config = dict(
    d_model=256,
    moe_layers=[2, 3, 4, 5, 6, 7, 8, 9, 10, 11, 12, 13, 14, 15, 16, 17],
    balance_bias=False,
    groups_per_token=2,
    init_std_router=0.0063,
    norm_eps=1e-06,
    optimizer='muon_variant',
    beta1=0.93,
    seq_len=512,
    dataset='wikipedia_en',
)
Below are experts of layer 11 (counted from 0) of a mixture-of-experts language model. Rows are named router (the router's row for the expert), up (a neuron's input weights, with its number), down (a neuron's output weights, with its number) and show model dimensions 0-255. Each number is 500 + 40 x the weight over its row's rms, rounded and kept within 0 to 999. Numbers have three digits each.
Before each expert's rows: a language model's description of what the expert responds to; "gets" lists some tokens that make up at least twice as much of what it gets as of all text. This comes from a sample of Wikipedia text that the model never trained on. Tokens count by the router's weight.

# expert 16
Description: Capital first letters
gets: " M", " P", " R", " D", " G", " K"
router:549492432488484468541523467568486458599462502447460545443595517462486554557393433530462519454470482561555496467501461529491537540546563479479433580486474567550495501503490500469475407462577513468478441472508500475458528445478473525484464504473528494443509508472533457521535535539447518525523521447600478538479537523484497503466449530492477559453491537456473490433592550522465448499543508552507474471447487482525442488475454519533522516433546503460536562486471465486474496536510499395485526516477520486490476474471548498502462514478550432525576488577436535491437507532442470502530523460467468483515549500548500562452498553513487466573540477518497532443423527518525475496522490497498507471469518490552519449484478443435486484443506427480563511479547476563579568554433493
up2:527543577482468543526488530535531558519523523518446476482512426449508514545469544535524566521482506533493495509507542511491463492468444479446524519580562547439591505488411492487552446524533561505472526490514516474532540537437491494489491392466515517453463569508518493434510483551536400519448560523540544458522525460468522506476456498484483548531544497437524455464549465468505470530440564459510536566444524524450528507474533481494456512580492472508495549495441522461529524494501483459483489499476455517434548526485494485534479508507497611463444499416466441540521483403482489414487498480428569520487506468506562532493500580536505564478571467464520456521577508446479472430425564454383491500464479540499531501471500515533492492517499557520540444501515504544465442433510438
down2:494503443492504468500474448502510472553516487475488438462612493477442480469469482566436445449505440496457519515514494512509498527435515483454555506537486411433459484513560525485515472422494561539486530481415514562456562493587505426551534504546487572526482551505452499562502459468546479432494489515464453520492500533591455552441477522472466531505476512506543512513554488529443537464487462532539509429499509522500520522541533489525574524476506508516441481528530553496475497530506531533544526531503433467536496524488520480408490494477485485580468515547571522483508503545535464552501477467466518477513525463542460453453488464529577475516523584563463569553512473584535464628487495452552503507542521458546425454520470465506461536485505492495424509448442464430521406524425535
up3:532525480521459464584501543454517457482441510509410580507492536488498547496528464556543496537523517505529565501511443546511464538544566595495548476482498473483526391387515451493466483446530491502506488450489539504498479440460569466502543519478523569514504513462483545449539488524461450496533531445594554492503564506545514450522532474473440511512409490475552513482509475511503516530498494457532526494501505414502524501453520543443559493498541458557448569473498527500447607528540460456494453556472456476499519542485502545486484494504513568534510537579526438485460505568458536459515488506506501526479492460518509445462512492549589457459490456500482504465540506482563539412532366516464464444453477513539538508531514422506464463496463460518445454485573430440456459500487509
down3:463459521543485459496501551441549482526544493461591536523507466533494476428492464425468517437526521454464513530539524499485475421462516516499445521565469483552478545498448459475511566473545481530432484524524478474457509459399415505504552529549507535491524539504481499479579541432487525548487535541450571588460476453516477523505524493505506577425525547516472477438462498476499524492417526485513470481452550511531447567481444523490493540474488506467492500511459460476506485469560491577468555530467485491482461491502482467512540489519560434522594519519460466521600506416531525566473493466506486510440575501517505513545528512465476507421536450509524561530529393595491458536529599468491487566508533503490533605513518452526504516493417508528514489539426484479494424497497529
up4:505472512503545531505531529504506544531475583466484416527517511476501487482472532503432528437420521526465478500589478468469436520554567469522481498517470473528536481495479500587516527508530514541464517497498506485489528460562513553466529550489498426545503452516394524534600488539462574483504523426484465535450427489502523433491519464450485483465545515493505485478519483470472526466482501517524438463498502495570542497573565495432465471547478531480573455502539523568472509543427526534338488486541551506461480496551501483508475492503483520491586498564484448556577512476537479527452436492469547534387523496565518496444484540460511494531463463484587443468518492500515566521459488545426438421523450517485515491533499496485460448519518496486463531448511505531590424485484476
down4:425511523448481589506478521470540514440519436501580498538578506515552514493496460425520539474524574462488491527492501502482436434499567468503501502447476504525538538519554568557448518490494565505493500517522528506506505473501491526587492553484426494446461513478539529520528494476484460515438458494473506509495509458497486441411462522443448441539474524509448521491527548502517554475541505493468497479534425515482571500502401540460529505409497566470487493403534510532494469583511468493505423453553558440490531453563515495521448520471539554464489479491539529512481504560552435497553451477567430496514557522511505481459525470441514444516379456506509509587462468554543568563532488512540514492501512427473521419507500508533469509547504537517484554503446515511519461470436608
up5:456576469528527474502403514513521503578486509430509467491569565563543530430480506527489489471485474465526499519523583490437397472489536494497527473530491520547558476491487511608556426482463474528512455557511503465448529489491495492454485558500527490504509476463430522528490441532386507521458499468527540544577535535498598487526507495465418487553479499456469487545544507563499482489436449526427526493478533484607434516497564446500436499487528482468408557519531499479483436476498444462500410478406486473508474440508524561500467416476525510528501488503500491479515472482475471500508521476527407509528530486439569556575537457562515507514438457492466571522541563507488495503519488496415505530503527494475492503430460485450481525509502489538565469507489472518505557532526445
down5:517398551555463503506516439520577440462493494506505488498439446433454471508524459456483473534435597567447529528498472482489493496460547476500527550471513454476468557492496516494563548540545542470524413449483487484484529471490478488488512455463513442506471564493487420503598528455523465488488552500546486457462533471455531432494531511498605501429470503545518520502476535468447521534542493510515451530510480470552489520549530476509562465509438566530512555492456459523515527545491533478577529521516575502469504499469562453534457493560470547492452520459496555460607536536519452522507543493501529536521473503520554476537565518444543401495579488479452437438383478520563526485465508552449473498535484542528500461484487538487431482537566455574487497457487437449450515482538492
up6:540516388530549532557523499538513472516573503528395514559488458449514511513428564479552555489457492466530535496436444491546452434496532493526486473564492509465484470513559414533517562468479481486434427483536518434517484524442563536525567473459555484524498480475507490521534545514516483511477463535465551500456542451453561520461485523442457497503468527470512545502557575560507485536495484421482531482449557479516571358471445513525451527525457505485527468514479520495582425530512519439517506532480494509518434518527618476551497500503551555499499529502487591497525473494472540502528461458489530575489493458534523527441520492564505513470533468493574501409493495557463487455542470505543453468447540514510506517527487473509486540437497496487602591519493534469498506506476544
down6:487500586514497500508533492500473494536503555507507560521525571459497474447438459448448475504491485499449468522495408540419449487537487520574543529542524499483484553445416513543495524505495522458555486513448480470516518524524539472478603510444503563543528529497563501497433407462482465500449539488557531578533517564481465594502446571552521458501573512532491533521472491405525481444504518522484499428495482484519457527443497537478489584475523561521494514556441478475505412526441559447470517459499528475492524554496572474471477528499555497516504470548488494563473509517481510463478497565484529482535510573545505476558523488457561492499523394512507423487455455464485520488416451524430481492413441465471476458523557479460521496492451491514489413576538478542486558542537511
up7:414475530416545431504509496554559590574475471533554535423488469511499526461517467534520489518447451486533586524505531514525491472494477535481514550466546471438536386472521469483480546568449530502482465555547482501489505483455503462560491529465454507472509549540446532545576547480509468466466384499545520521482496455446484464450544471611573517513515539450573594505512494514565493492523443562514539479535506532479527589538500518484513513457521512458459504528443498593527477503487443499513493427486491471550481511420505420510460467539475487513503543473465496499584433459533502503435482553506458485535468484497493489504472468482537457517521497484439473468430484495501510485508483489555522409452495516440536572456508494519598524546517482525528495499587495474470479499424503
down7:551478480513431534475427522571418510528611525527531514527505522486459456500457545445494483509509460471391491459501578542506411536487490486468537486456454493551496553516490477496490432490473486532457514456480544497568494499545532455478484516468586446555457489562530470470501514469468537471545484443483526451538535556495445518473455558498414501491465599458466490480560440523524516497541501483566491537449453466503515511478484497550553541534513470525611471515418447494488521466499501556457474445546507466409497506508482449501499485562514465557560487501453509525518513454508554468472532569465506516456434499439465473525480492483516510494472570490515541522513502550514489573469425557484506529510529447461550465565551492533493568430446528592532525485498577508530436540437486
up8:468466456458451560481488470569512521471467520442555541564512489521495507508536450553534521553504494519492488490481508492485546502514455491574486573488465492535543536475555425536424586564409532487478517523449555468483486512466438474494477485577481500524531431390493520488482545506511522484529476537399557514518509527457554496547526555490491498460475491524496495490582475502433525546532504422519493528445511494584454478493459447436492493449503562591543492485424513496476426516479484507526541509539572449526508475460522518480503454561501542561547549555506530493475439500492548518554485479549412462499486539502553563502456467453549531429559492549493502521472423456470456531430544483440531470463435540438574495478489566505522447529515486496504543550522426509525550452471479
down8:424480514509569471527512532558445513532520435570567462555481562575426481463510535490461508512477494407560466519471494428579477500513433573527548518483444539501532494481493563515521482538537426476472512531504555522488528511528522415479504510500458535513482446426455556489436494506561525518480490610411505486466499457484455467551511463518473467526487543532481531521459463472484489536489499546467511499569481530459476488507421524502474429488525498548478490526539571481419476576532549473477486545522568538491532437481528489541533464480505514492479485468559430401538481519442519484449527465495499495530492456497542445526514482425519476462517546498431515577533647516525511488530513453464515535504485502482438425499547428463543502536460513530519502493513543442541446516461548
up9:602456514489472547488506561533552456457515537551490538498518470519541604479439496546588552456538478521500512447455428498458488504420507467519515499499457501540551481532491517518455546450463531529478518473546522430517539453459423523472495500549503482469505539469530497465503497476439472566528535532508432472480499595464510502478530528449541532425520479478500440531508531477579548424470494528511514546546477498555466502521548529456479513495563541515544560484416510473618535548473482473541515524433559464511409474548565548434422544556447513498489484458463542506532522523468502470488509506502565471485482543480502531484478429402552482403450495510522537500427452494485449477516440462426454527486444499482517476472535497476491533543509479504520579429461436529512493528482487
down9:473574507461528469499425562482485536515540435476458506466475506512454492532419506414511444502511517528552468439469526438496420539499448582478466452504531518487485514469435506502478488529522433519494532512487476569485472437516559471579507511474404458508504492532395483486497499453581561538542458492471543518494529505516461431506538522519493510494567490590501546532422528539447487433504448510530536460468504528442501505547475496471567485512471512448505456485523492516469510551544502505535554469478549532482493562571469505514544494530480509464494503431511472536494561523456505522511536495553457489441582449479557508507447471509497576575559538470511468490503542545452462453549585488541514445608510499462523529429530415537540498475478535483570401514441497523479497523433529
up10:558515459620495540577481488536435548518518599543515542523472506561512540508479525539509514501560537451512521456570528500551475490448492497550490424532465428553489439503482532539492491489485481487512464459512494553486542544456465454477473573482544546500553539501484539458471490532513509446445484526529450532557605491497570550437412508477497496506498521550465509460396513521495465459470524458510504474479499551503486534494534533464481513516504506463528532473519495521422507458525529535552500564470451444441500534461539499526455420553508496527519547546462538520454535442472521443490454433466478535488521452469512447499438535479482452405586491550456460651550559497521515560480456515508490484480474515477497398542416477512577486485549502528457478483505487484470489508526484
down10:436494490503486496459446570536554459500478503512512530500509479452507495494501443456461523592598546503486522441506536491543553494424513514487487485562507500524494477537523525483526530526474437508505513446466561482536466520459574475505521443542443475481413511533443453481497573531509503541504421480503589480502548454520419515526465444512478527496500459509495540434502464515433453560440543513544505473488508426478462532528540452509401541481517515506452562565455549447582584505532482417499517560558508449584515508468505564495538515476499460468505441463447470586539443476529469465496547498531541512470547444559481480478548510474425539498516459488486484446527539520504559542476496525597505534475517560456488544497524529466551582529464541522504500508450457465436462482409503
up11:501458516573524510509427588459517507444526490479497547488480579423560574533522504573501552487499539426517580513480453464470580474492499437453518544540499531523512558480442481485462534566501483526514489505490490479457515435503454503420552485545551485488476533460474566538512508502479540569486514562485566549541465528458541493497505513524442452558508521418487504561486450510489433568514457512409501548477506469563517432530471476519446480439459474514498497491477522474510516544440501554528537556526479470544499471462468464526448484458554506497457470458458522447480465410513493581501519458548453486507543441529513483514486438447478484527513421473570563464463480506456527509539498479523536445581525460466558480494587530473538496407589501530507475561455505524569551527499460
down11:504509501504523497549535512547569600498499557478479560615437510525481512533430515521493522458478484551541465462501522524465558406477454611536582463472503496464512466540516555524557538593448554471438460531512483473556430481508503482536440432508472474542438513482469512516530538496517497530471528494525472541472465490502461502490451506508485483464527531459527485451505486534514566507489493568478480499425534450459505541523523469469563524432470521472517440562513472478457471514536528469528496489468567500448520518454531543433492501475505511422454505438573469477473476566498475465519468511587485520532556449548486471428492547551507536428566609520484488432517526492560506507452477538523459488484386569493552470534479471505423416520533500511488505489458452520484442498442516
up12:527527449477550557526493514507521537528576451414539543509412514505525540421528560479533498503569485504461491459450501477482490488432517434539520523395542508536441477597485487507494466499492494551498506520501512442550532505534411562505452465458479490557478531529523499483502500488469502523521563464472597466510545499537542462466434518468453515474509551594501499502437576437471461462457448519570469484506573515460594481461523503494467550469525482562464512466525476517469485506484497492504514459501481519489547468482525536527536457522536489443458496441423449536517478477464526592415531512491518469541478500449451535562495560490466442514565474509440509568509494498444454461461544501578503519436544504445513540529514507632514486515489449537570476438443474484537515499444522
down12:434483467564481493469491461467597531510577493548461505546543456529547500513544515474511554532530547389426469501570494495458501480514457511475505466505496548517526520473541459519491464477531499487556468415528536477505453528515533434451478458397522558490530508380476547478518510499483503463483478518498444450540497517506479507552479555534537518475461464527402543413504494462613526559533552493473500450455422517428492590519458474508498479485494436454534521459471469492505563487477452532489487492449547516514540445529513540536552529463548528503603521496568423486478537529561437493623533496462455471476437472467474535474523508484468533516508516512487425525441521538492472552452493527489500546485579492536499528546518490503587445494528526515517499439495459516471487534521525
up13:490495456451529518577450455501416503502521505444442512569507468493510511555515575539523490516497465494492560529526480543541464450446509438502476466561511530532477514553577561493509445493585560519495503499487468494448481550571501446457411501472492532549521583545414518532462504437498496443484432508496525481520497498451472418458513514492517504558495488522453484444531550469500481517495518426433546554505471518458574536502432494556518505570564482463485490515592457511506558582553455554563499499542547526508505465504445478488534430521427488513516502533540533558480539456481522481515541468487543486548552526418454459437547528519464437494474447475592529491462502540519528508507507411481476487470514505498500477513531557467425535526546506471399403520457510475549474466473499
down13:529532480493400512498526554461487481452493482443541484505539434474499492502494497450459538561519516502538484567474485427530482540557524476499491468468464485513467460531436498522493566500487430557558436471548425553497521443484587520561504535439460440518515494454549507541466549477566559482519532536515412505461577536529472558520544527426473574471518452436531525450554431493491475494537528501474502546554498548547384409503493463482478492510518467540502566553503493542517473448484531464486492464490529483471476513501511534494494478394512516482488520546468455538544517588486493536542540512568483537431446459492488554577550473482515519457442452528503492466564525482449468476542512567500481515588473497547549520494487528479479435498421534459577512475512483485489449409544463
up14:487406464445431438569565548509519489512497502559557449554529475479555568556502514468487538513429521478476528550535498471552404519541498464499569502459427453533542562481470491430471550447433533440452514529551474470444490491552501506516490482545540486513514529447547430514505492511471513514524555527501471528454556549484467521452488560555478544470445418504499428533539531433457499553466526486529499558538477499457446539479467514495476486533554510587514533513531485543505517564516449530520444459439507501514492522541539459547475534468559536482564468457446448502473490512536466567495463545560515497507465523450424559574517402528446480495528502522536510537517538485522470518507459455495409511441519551555484508549528451481554499482412497512529570451456457542445468523505494
down14:522516546538601484462520489507525477545515499416524515452529592463474541522524503574492493508585493520490495543504568479477538530521468512518505457540578544502444532524461544509484486461461469562536493444486485473559479462431514488506465469557473487452549491522416499505489443558439546533461528465506454484541530492499511505509535509542560461488432543546503500539518441496489526489523507467460529482540606533420499472485448506574493501460523497475533463470483527422489532426483555471445507483512474511530494458434509540559448520535440479477444447418530563484576565599523457523496436435417492478426452474487519478432524447548587509505387518448473491489448458494503485460499489569501486517579538531449534506518455437549499490527539538489492497511542529500461518501578484
up15:542537433510504517490583516399477470535484407435502487475530517481496483490477510468512570496591570524514513515536493500461514535506490561451546436480508545536437491468533497495507451569490493438500524460464479452511448452474554513521502515437539480432444587496505482458475539524395510510512552451512475562477453487452488429470624436557455447478539518506487459438501513519510544527564443520501475530516499530508443503540506472522527450504513517520520545530544470493504527482546501509440477525562486454494505533524560475448527464518499446472510514609476485553511488488480539525507532465571479523437539473558508511475474518519590473529509464387481569510502487494502540483493488454506410475470497589528519501459499466392539486461495531539542499502543488608437561500527452
down15:441451562420481445498522529499503458502515518445474515502514524523500581572568469606440457503431441512530545451466517506476516498519473399535470495500534580480512474494482549482502500469546513501529449456543486508488524437524475528474582491467517553522510441447523467526527454513524542571445498537515519488551494521468522487488503481456392481486502540450515498540438482423530542471490448483490478457478530576552444471547447495500594515552485555487475511526517504497513443477565500524451557532498507507487493495432529510518515472494546441526505546538447479460577475544539467443504487486531476523460505546431511518503530550459391487543466518540551513486445529446468440542549516531525490503492507523543477404549483473564495573490605439411486531447486561553544428507522492
up16:525453386419536498476439474501416561528498535472485469517479505514497439512428423484519507485540497505510479486521492569480481494517401471519504486468444508493545588484485452495552437535541455461447498432572447498468505476515504545489539486538579527447489513499508502472515476498488546587467488446488608460528508555557463460551541507476520482540552486506515512525526537550465429458505490511462521484553540516485550483544514477457524472584473533495529514524577505452567444490398425503555530573524476564533474452452510441493538492509535500521484519556542549454497524510478431496535523498476566516513527506519571444477515506488481530496494537546501408509475527423464533550529500493522390461436523514506505494468514487576508562492478446508472593500564461549490511426472478
down16:522505523536507555497550439490519509498497494501582509482513537535506546485528555534410537493515488491500482559502542477534556530554560502525546513514470453471468492440567563457497493425476417438442483595484551485489518544493484454575449460493449526481572524455509540473528525534428437514524463488509447602560464451550531374476474518489511462426443518523437538430532496510459585514442543501486482500414431491512517449528488515530518509460555512516514504471407506477458486467508479508499534483482510455493414495529489516483495488578562535479464490518439431518545528449458503549497469451558475527501481549569563493512530537502520462529446510508447509502518446501519434484525597492516527482513473484432526489500573478538468475545513548561507423529533483546519450507419481
up17:500437463543466533502493489504496511450561477496514447432531484454494510409456502474547506474501442511514476480501548516494480483496516521400511475518485587524545431464456512509454550548441438454448474507527510489439481546500518486493482448470551505478532491548518480480540606506493524540541503521528447477482459474465588445459516509460511496407550525410445544528434461483488541510569515520468567526502471492487516583493515518533473499550565492405462446514513517470551499605467529479498482506489552481507549529533540524522514483553486532463511444471524553469497575541446515494504491407508515474570504497504531460440504555474520487475503558526506534449412549551494490533465431510524535461464524617523526523493475531599576499502442535542555502491526546499531558418448433
down17:544492451564498537514511581572526503403521566487466517465520437492424546556451455587502481476560513483554511526572519487530514537467522471501528538485574487538470511528548513513482441531515496508464500517565510431493534483574529488474482515513529515515508418438472533526442449509522506499533540530554517498403471535468478476457516533487483508547490499520548526476511570422531504478515464425473403520449468464456435471501481468465499489531485514483473527463539476568488400588543523450504520496538491500508484498557482401565447471533521514495554456536483545516500524434475475490590503527477386494481474525478472514535510466531557471435510549418510476508504436474536513501551492528483459521475536446447488583538517495394507533434470553540485483563425514473494497524481560
up18:529475462395493499557525498427548504494620516464503478523534574550533466520443452465501572515483480540543529511554568537432484471471489453513498521482461501563483502578521531534483470531562425467487515439497428542476469449460500448469544480548486499464483499518559550541508571522498559491488500506511435514518465525559455508520498463520479511468484484465451506496549473544488500517471405530479460517497479558503492472428488596532428509473561570548466474498548434541535518495601536498445441453508483527476455443535475544522533562559529568484534562469473461492489452510515486505549479560485423516448457467431520488474525545455444519578512477500539455484502557518450526492445535471431424583435471531478480491449497519464562544464516473467517455492534534538538512455480508
down18:484474448544462477478505469533529470463434430485460528443454449469430513496536473455421461479572500453486502441499481469551465543591474606454507472489497575516467457494523489515558505525423607476479544540501558445547506542487469558506450444523484507518543455544508484428508485495481489502574538485425559438502503444553548507515568498532521477521438527509576473493455570525558570488530557506535442490471476519514569467520509466524470520556531525482543560489448517532491503471525474558499563486489579476492442505543438451484518523482538379516493498513511516479474507563524474391514509441520542514475476495489501552535426512450552499511454511508441458520486496442528424499529461496522470415540541540473533518506478459473501468535520538543500544566503526492437553538521460
up19:471486469468525402573496521400490553492529462540463514481527452475486472517534482443448551503437493527493496531535495550468460465543437542483530494487512522481459535469438509515483512464519540475431488520443518488491588520469442465542549549467533546567527497486528515471441532533414514512529516478539447541502577432583502537448528509527448510534507517496484548448525504529470453459483469548505440485503478512431501468475406559472514474527528456505477410572577475425490519493503546469465530600468515495489527514510557534507483457461584541562478471433416484530469551466519473501523474575466453514493527442523556555465524515476503478493496483553481616461506474558543464504501464459481521484526577499533461514475514521590581509465546462503546485445455507422518531504459445
down19:495504536464525495472456434492488524524556518532445510562431544460493450556483548566536470560486544524495454523518499499475477551520524497486492460504536451473480486473536440492541527539529521512504440491553578510483438562457497482526525521505518483510499475459432529482506471541545525460460511555508498507543561522428490433516505558408510508499503522467516561463538499503455508543490484481504458524456487483537462540459575462487496562472534497482551493464413457542499528454579480467498472527469516421479485495432476510525565572513495331565491578478490478482545485542465497512549464494507554482508514538516440418485522467479497496582415513434510494522479479418565533583456575479577494502436486430435472533476441522442531524596474515445493497506564473473535559529520511
up20:522467478539437557493471486463558518523499487527518527523509607404506511479471462478589508495526510521474541463482521502447539550550422496463502488539503471548471475446488610531491546531462470577436467499491555512515479521517536547526469529501531468472474557500479491530553516504510469397461448549472571502486456475477555517546460487496452454511536552532542520475545421481465398533606593503479472477504456496470493512462506547530529473501517439494479464508510496496487521541542529561535445556464523538502501502469485531413530421477502493461522459535606510498515489481469558475447531445458499562406532452454481487484547468456546505537505528507459512532488523519446560452433512472496523407500491533464503558459395448465476511578499437435494528486450514483497488487555538
down20:471492508466508507447473501516477519498522442567551492540532519477573447542474470467473453516493470414547531561525465503567499483488504554496481542530507501496494498457497485450508472522511470569509530501501427503462467470491573457520516478491444473437520567472536490477517470466530495551565513482488561478458452544481545453425515459551534575513570450464553488523578470493532502411414543489461500533503515500521590499497504484563510468530477467504532449438455477490537408456468508471477402475518515501429499491458438523491512509519523544522477476565498553544474562557473505499458548569493530448512508482477497463546469486463434524531498462552519447540465563589489411528537455547509527480435517499533505596516601515572511420476556558448493490493453434548515550568440469
up21:464505488510409488564535527451485532501554507416546497492572538453448494458505471493497482486529502492453526538541425533467507524528497514456478540625545467549487493456448503513448493581442492443514455533494497436493545465589483499546538483529515451551464398494490550513435470481538543483476504468580499464541409506488471525540568536480501519489430440495477516479472513527475526431454480455543441488603553501466533473537527450502504471502560529496529542458545464525499499490552571487525522485472466499527514511469559526468500504428475488478520471459503494601493540461448483522499571507523418504516430471515501448478451553605456463535471513431476569518528550562518509471469483575462475504431538529513455556498490526519458473583472451462513585473522516461524460504523503
down21:538485486621502601476556471496475555473525455529484444535449426523484499596472512535451568533559504497517465503431514448481452500494515537465459570473408500468510474533532495533527479447523499587495485452509399514493482460485486511508537526473574502534536541541509549471600489487499460514543494479520459561551517538495510499449430493536521506460503456508483462497487543492466518505519602431496512457565455470495436462540501528440480508539473501518542494541479516480462505495497497463514523573522493479507517477433449560534501483533509510553532534491572528479500449511558472457423469542494444507480571516474539553548526480489376526442483492456509517492530496506495573489491481403544493492472423494564437500486434531473477488545557576500515457432496496529550391500496473
up22:542510434513563515511534443511462507519551488530473489518456527488504476531408461537525478524555484469547532528502554531563489483422460475552452454538478496434500459485468441563577474578446564499516509457587491435489417535457530559467450475518495511502514533532515547538479539509458443453509484472464542491474446517515470516583514511478510503535503567509534523439551521474556466499423433516509548447493478476508489377409523542503545422594498559582468506541520463471578476504498419464521536461516508449517560461560489505476433470488523483546463427467524463456480510508500498549468488517507513557512518426532505460466565491499465514538552491541462459502442541524485510528523536547395527512586422494514533492473481514506560520566463450480487479490518500520484476510501563
down22:468519525521454517478516531419448481472492563487491443464535433561472521479479486500486477489488523460444424532550489518575517425510582531488578573500463510480535535497470576511511535515496474489445439540483562551482462486492511457518510513530517540430478426451456527515499490466464486477460544483434506505531532515512522532483486498523479459493515480564438445516527486476530437556586531487513536525495485422407477574466465523486551511448501533509488483515410509477464537506509517539487528524425510487507473562393511510459476469492445511594462488611540536482512470530430568570566524470615478510518407478538485519533526483446578427511489474469536564553456497571480479471478539503451444514533453521514512498482474542482522480448576476503560510483457573507506543497514469
up23:495555552538490504520488463500538585486536516468418450487540482500581485516443512525519500503399411491564510489439418558496433547486474562550524412523537447486499530573520513538504458496443519556479473455517537509473513481485512599443516537493572498516459546477527506491497426503468496456482455479513529624468518490543487491482509496507437495510525503476554550451513516527488485508470449566499519558497446507466496579503564484469573553503542451527447530543481465487593451521536535559492474541505495515480518443510516465486536500555516530529503554522413504561534495485487549515450468519455580524506550563430467484539552515565518542497472502454438476518443535510498507506522475559495497524481424576523491497470514463437521394504463432515451529479469507503469431476418479
down23:493425538530502546503516421511537530514541447508493501508469448493466541458427428574504510525491474436516420472496479450501424504515528442557498492473467525530530515524478499489472441503443461498500439487524442513508494538493502401552504452541540499516503523484557496514491435577438510487618566483496541574514487474465433480525535514489576556468452480480513403536481511509381533515509502546439515469457447478489493519516477557532521511471520524580537476464423548464536485505502455504531536532500428481591526530571497467487502548496479486503565534516526473479542518465552436466486554483475523499450519475524532489547499484436513496512477449523528454500532577454542501497546460532544464464463528510548495577523487529435469584528538424556594530462435479480534477447550565
up24:509489468551470443502522428498425479569467505497541421505516502511537532501476501513518514447533496537418522581455437528539520490540567536503542492542468459493555453476535482564478496459455452494413436466501535466464508565493579425461516496513475516447529585493531492494462513559566483519494470525598502471520487557516507554491485457486535512447500455443539519513547467478504509457493474514522480554454468462531472503451393554492487416471536477551482538549523480533510544533530442504465566564526472537456463556510588535492503457473486526460497468456559466509512543490526587540546505507467547513466533502451586533514520511550483545535411523513462454478566515428444475576458502558501508498484504557531496460476428495406461471538440458511475497501467522560412549487532489
down24:527441564554564542552481453426559512502527497395525524536549532509503482549494570539579528525497484471528595523478507498473477471527492486449444503425503516506522473573486460471517437477502462524487566490487481568536538532500525516531470478470464525480534409466482501499510536463523521500494566415565567475512536564467486519471501424513442437517519514481536515461503572527446522448450471479522496465463543493542510470468587495516488543373477487428513518474453517389548542481527470523509515442456474412487488454538441498432524537526505517493471516532513490479503551511460483516515450595466454542534513492465517513494496509520487539494570515502520466611534514442545470525460460445429459510556527530529481531519539494452516491448538445481524506491530559407533507423463494
up25:499418500534440425546464465497487459486481489553487451504487503482517512526538445542549564493587504472525543518506535526469575531474547535548446504528385551425516510509479469452463492481495524522461440572563557527437489509507486468471500535400498433481517465549481483461551457547519489511529477463553524490484450549571535469541597499473519441514450492572500507469540519476506508460461519575510468500471564547530496470505476517513542417527553499462541479513430507511499466485439587514461502475458573510510462471495485471582569465568578484480494483511556477452515454526462538473511504522499517429585507457460470513455543546576523446469538566476513566495458514455525483418483487457478496473534514434533484567492529490484502479505469407480442486454432493524526504470443450
down25:535543527509538571472505479466467563530462518477455509487510518461488561516490502489482474466506507538419485491460492507536550501450526524488501513569534532547408441504450468568540507510552457481522567536506413460518455535496523554491586496541532471524498518502523527508463499460507564459477585455455507514497508538510520492450466501436403495553504468456435460483514483447490529515512486468516511553561465498466476490446499520528582492464499501508542518483472458508469490441518460480530401475495521437558595515547531519541568508531473496492495450464500523658482451456547537438507525486502482589468547493538570536494486392419477478487536531438497436490487556537479542498521491518476539499436426533453607451517512417475453548552520455471496487501466520469474559459465521
up26:472486494489506522503525480606469466560479467526533464462516516477473492508535520514574557458504511577527524519477500520439465505588509497527444481498538424530539423472555577457506502504545555416436480440517486462483487472517544477510438483530460480508475456413504488455529533540479482575478551484521490457550438543556445476496463474547454543517514492434527474474439458500439491369482410465500508498527474562475524500542512447617537453490518586463481522481461539466436541435526561496526494487471533516499515532588443509427522475483556490521478498547502487512530538547501478488522550522518509443467522494498436540523501519519532467439531434413517426455491506533436566507531435447532484538536465450559476508542439503474539534474406522488521461506492487483458529503530476
down26:546550499444473475458600468520473475436576516436497555517423481598470542514490548468529431475513469437453443508489503549526543539576551470435483547482415589511515530477470424537516486534494525549539536512509511545529499444427515583484508525522514492471476552507479492613493488425543585394549505475510472531486445450422472471495508506489489513546493576532476529465465507541458524507562485534462481525531478430516493464598447456443454529532405541481542499505513493445545507534490548533502502474562499447502436514493505468563481464525509511479498488485481468544535439462514464413496443572499486459528509555512515504482579471486450494524488503491523506566494466475541453475452543540452490478537577527522528475515508524443550432508480509490492550485512492466524536458507466
up27:561464498552516451475514480519488573572490504483496558481486455534519553487566497470480523474488545547477552536480512552495467468515490543561524538513457565538443551451495520569522516559486496515508486517491451590452409528502483464512490464532520436510505469474559477503529548491520545527542431438487539448486558450476552499452476465558432496463472521478512482556485524577461526466476465454528556457456488477571469518515446455507501502435502463542463559406558477498477540520526515484436460516535455523519527463497501561571438526526503486514470457486519445424525510480489489484466491489563535454376478474419547570503550524528515479480557497450430495455510555559527515488524476502548514523444498525481430505524547478441413458423392516468531502445494435441564518540542515
down27:506461537501450449540486446525455524467490518485454483451477584546509609495511462473484486503533500520489444410480495476489507445447458552570548483506547544462575541517550479484600499481535470497510520518490505514460458513503491439533466561442575472486481487534487528502463480463458455514505478472521434531505437532461482512493492530488532538510514496517529546512460501474521458488451488579536542467505386536515521512502563518629492504558429480396520509497556553437439572513501505518505509522463482506486471475514510509492521439557533481535460481540481492468541480425593543484481539489443484551539533494530480458478561435485479546556451487490488486462461460520435486506511535506398510503545499453499485527492498541573560502497601550480433552500571534542423501517469393
up28:488506482546546459567598522463564490479519542484521479417538429436470449428461464555529524487533481550532499543461547456494518504540533498560560492492533533485463471530411544503482509464495496495521472446487474477452447426509452566529509529482511559523509560512513507531508492497420603520554536520515441545488433448434538487530526465457576482484457482493492454559523492580523497505474551484562456488552462480404441444504421568588516512463533553491514494519542474459490518492495443467481460533521527530505520533509542470513445474476504467556492553514500467452563502466548535491418470458541456421417464456526497489493452547547459462514418487527473475550547501509454572521505502480500551497492463557368486481486477455542491508524463477508464463552497539527531480447513484
down28:515517583473483517456547503570557479433520523514538528488511438496474398605469509471508446554467415469566542416512568486531491594485530502486501498472487533452467464464460529443472539532474581478447431529521506477458518481532450487495509535567516525509446604494468432448470479516511485533476539489559570459490534509504499519465567532556518511517403554439488551560503528504492484419526514457551410546500513491476429505478558499477549535526542542445453477483531452476524536468496512538459531472497449540538521526491500533534545470472476484513554516546471476451475503564530535478504476458502410540476531507534481471451498498545482481572523519524542566525514508416459403492448502497542461515440549506481514553469449497441572469505511488489470551458507446537480456448493551